From a checkpoint of a small mixture-of-experts model trained on Wikipedia: vocabulary 32000.
Below are experts of layer 4 (counted from 0) of a mixture-of-experts language model. Rows are named router (the router's row for the expert) and show model dimensions 320-383. Each number is 128 + 32 x the weight over its row's rms, rounded and kept within 0 to 255.
Before each expert's rows: a language model's description of what the expert responds to. This comes from a sample of Wikipedia text that the model never trained on.

# expert 29
What it handles: Capitalized first words of proper names, mostly directional or descriptive, such as North Dakota, Central Connecticut, New York, United States, Article.
router [139 113 176 135 160  60 110 130 104  69 138  63 101 126 128 158 140 108  61 123 100 165 139 136  92 131  85 129 143 162  87 126 107 164 138 114 115 132 152 133 150  72 105 132 115 140 114 142 173 106 167  77 101 150 162 184 108 149 125 136  88 154  47  95]

# expert 38
What it handles: Raw byte pieces of Chinese, Greek, Vietnamese and other non-Latin or accented text, often in tables, plus some parentheses and slashes.
router [130 160  78 126 131 118 110 115 131 104 124 115 110 147 100 153 117 133  83 150 109 173 107 160  83 184 111 156 169 139 159  92 114 114 113 148 182 127 176 172 101 152 128 153 170 134 147 156 164 105 152 108  57 100 171 137 157 143 105 146 189 163 114 103]

# expert 2
What it handles: Month names and the in, on or In that introduce dates and years, such as In April 2015, founded in 1968, October 11.
router [ 96 146 147  83 180 126 135  64 134  62 228 141 123 138 123 153 138 171  64 136 144 161  95 162  96 130 102 128 164 112 161 129 148 120 132 145 141 156 154 150 128  83 160 130 147 109 139 135 136 108 152  89  86 119 129 150 178 138 134 157 146 156 115 151]

# expert 35
What it handles: Given names in full person names, mostly English like John, William, Robert, after by or in credits, plus some surnames and initials.
router [118 161 179 154 181 150  88 110 132  62 177  97 138 118  66 166 150 147  70 152 111 140  47 165 115 143 108 158 132 166 130 120 112 148 157 170  36 136 154  64 159  92 162 143 172 128 121 160 194  56 159  87 126 147 165 166 135 146 114 154 131 158 108 119]

# expert 22
What it handles: Capital-letter pieces inside abbreviations and codes, such as LTE, FTO, WACA, HIV/AIDS, plus football positions MF, DF, FW and some decimal numbers.
router [119 140 166 125 185 113  91  88 120  71 160  91  81 128 124 165 124 183  39 116  88 173 124 146  92 131 110 124 118 154 109 148 107 181 113 104 130 144 178 106 180 119 123 212 171 122 110 153 169 142 142  83  81 167 189 128 140  76 137 168 114  93  65  88]

# expert 46
What it handles: Head nouns naming organizations, places or works, often ending a proper name, such as station, album, Institute, Band, newspaper.
router [154 150 119 101 167 148  50  69  98  72 154  99 118 159 133 155 126 103 123 137 110 162 100 165 104 159 123 156 132 133 126 144  76 112 141 189 168 147 178 130 126  74 133 126 129 130 115 142 169 117 144  81 128 154 169 107 135 134  94 119 113 111  79 111]

# expert 26
What it handles: Plural nouns and the plural suffix s, often after numbers or other, such as members, children, games, two shafts, 107 people.
router [151 130 166 120 151 136  56 108 183 104 127 113  73  96 123 144 152 112  66 156 157 178  73 141 115 127  71 132 120 142 124  93 101 115 101 179 154 146 126 113 127  17 152 149 162  91 136 185 140 118 136  67  42 129 185 124 130 149 121 137 109 182  70 126]

# expert 15
What it handles: Final pieces or whole tokens of surnames, places and teams right before punctuation or a verb, like Panionio-s, Hama-s, Thompson, Corps.
router [150 148 137 143 211 113 111 125 146  97 165  86  94 162 104 123 130 154  91 131 139 145  65 148  36 138  70 109 109 145 148 127 140 135 124 152 136 131 154  66 131  81 158 146 144  92 146 153 185 123 138 101 114  88 181 109  98 151 103 190 116 113 116 113]

# expert 23
What it handles: Abstract or event nouns right after a, his, its, their, often followed by of, such as position, attack, ability, increase.
router [139 117 118 170 127 118  49  55 123 121 149  91  76 120 157 162 140 124 115 127 106 117  99 140 127 135  65 139 118 152 108  91 137 152 114 121 175 121 175 138 153  61 152 151 113 158 133 147 130 118 127  72 126 129 164  99 119 126 157 126  99 165  86  98]

# expert 0
What it handles: Head nouns and quantifiers right after the or this, often before of, such as one, part, population, end.
router [135 115 137 183 157 154  83 147 100  57 206  96  76  96 109 129 129 110 145 124 125 138 128 126  93  81  72 171 160 112 154  98 112 131 118 140 138  93 143 106 110  22 121 141 150 147 129 130 148 136 105  77  88 163 164 122 101 120 114 157 127 115  96 117]

# expert 47
What it handles: Middle pieces of foreign or unusual place and proper names, such as Chi-apa-s, Tam-ari-nd, An-cast-er, San Pas-qual.
router [144  96 107 108 145 103 131 116  95  94 192  57 100 140  64 127 162 146 122 145 133 163  88 151 103 163 105  64 113 180 126 111 115 225 100 113 138  82 135 120 185 138 118 200 124 123 196 154 126 107 113  88 146 102 126 122 105  89 102  66  82 124  85  72]

# expert 10
What it handles: Line breaks after table rows or paragraphs, plus section heading markers like == and === and table header words such as Results, Population.
router [125 116 150 129 121 121  37  48  70  99 121 127 101 129 125 204 132 160 128 150 144 163 121 153  99  99 100 132 122 170 164 126 128 166 132  72  95 167 172 111 158  91 116 115 167  98 155 132 136  98 118  66  99 127 120  99 124 165 120 116 105 169 114  73]

# expert 19
What it handles: Conjunctions, relative pronouns and subject pronouns opening clauses after commas, such as which, that, and, However, it.
router [142  75 135 105 133 160 156  93 116  57 149 109  73 138 109 143 143 135 114 143 150 142  94 141 145 120 122  98 115 133 150 104  71 131  73  71 156 153 175 113 139 129 168 160 166 107 145 167 162 117 139  42  56  98 148 176 125 141 120 156  72 193 128  47]

# expert 12
What it handles: Colons after infobox field labels, possessive apostrophes, semicolons, and introducers such as including, known as, titled.
router [183 147 121 158  80 110 139 126 132 137 105 127 118 103 108 187 143  80 110 179 141 139  80 122 112 141 105  70 104 146 136  73 151 166 107 123 141 124 115  78  79  66 174 168 194 179 112 153 199 145 146 106 147 115 126 125 109 137 129 172 136 188  85 140]

# expert 3
What it handles: Full stops ending sentences, often after years or quotes, plus line breaks before new paragraphs and heading markers like == and ===.
router [183  51 172 108 118 100 131  91  73  47 180 117 144 119 151 166 143 168 114  95 109 121 122 152 109 167 113 147  95 164 197  87  69 167  89 146 124 123 124  93 154 136  86 171 129  97 175 143 127  47 136  91 129 145 158 150 119 120 136 133 120 159 118  82]

# expert 25
What it handles: Word-internal pieces of rare or scientific words, such as c in Fermentithermobacillia, dic in adjudicated, plus infobox labels Genus, Species, Born.
router [123 128 141  99 153  50  99  80 112 100 172 106  89 152 162 143 118 114 127 172 151 144  59 130 125 153 133 138 162 114 120 161  96 141 167 159 109 159  89 160 172  99 159 108 147 125 166 121 104 115 148  49 103 133 133 172 135 144  62 121 129 151  95 124]

# expert 39
What it handles: Words inside titles of songs, films and books, especially pronouns and emotive words like You, Me, Love, Say, in quotes or lists.
router [119 100 113 146 173 163  60 105 116 111 140 137  96 163 101 200 138 153 114 120 144 151 127 171 105 138  66 137 122 141 121 129 119 170 124  73 177 154 164 110 110 129 180 104 167 103 105 117 168 110 178  97 123 120 204 119 163 115 117 155 167 157 106  55]

# expert 31
What it handles: Forms of be and have after a subject, like is, was, were, has, plus small numbers in table cells and scores.
router [142 167 134 162 154 126  88  92 138  86 143  59 127 141 136 160 181 196 128 132 142 161 139 152 136 108 105 120 144 136 141 133 132 170 125 154 132 156 149 146 103 108 127 165 118  96 152 119 108 149 144  85  94  97 155 139 125 153 142  77  92 150 105 151]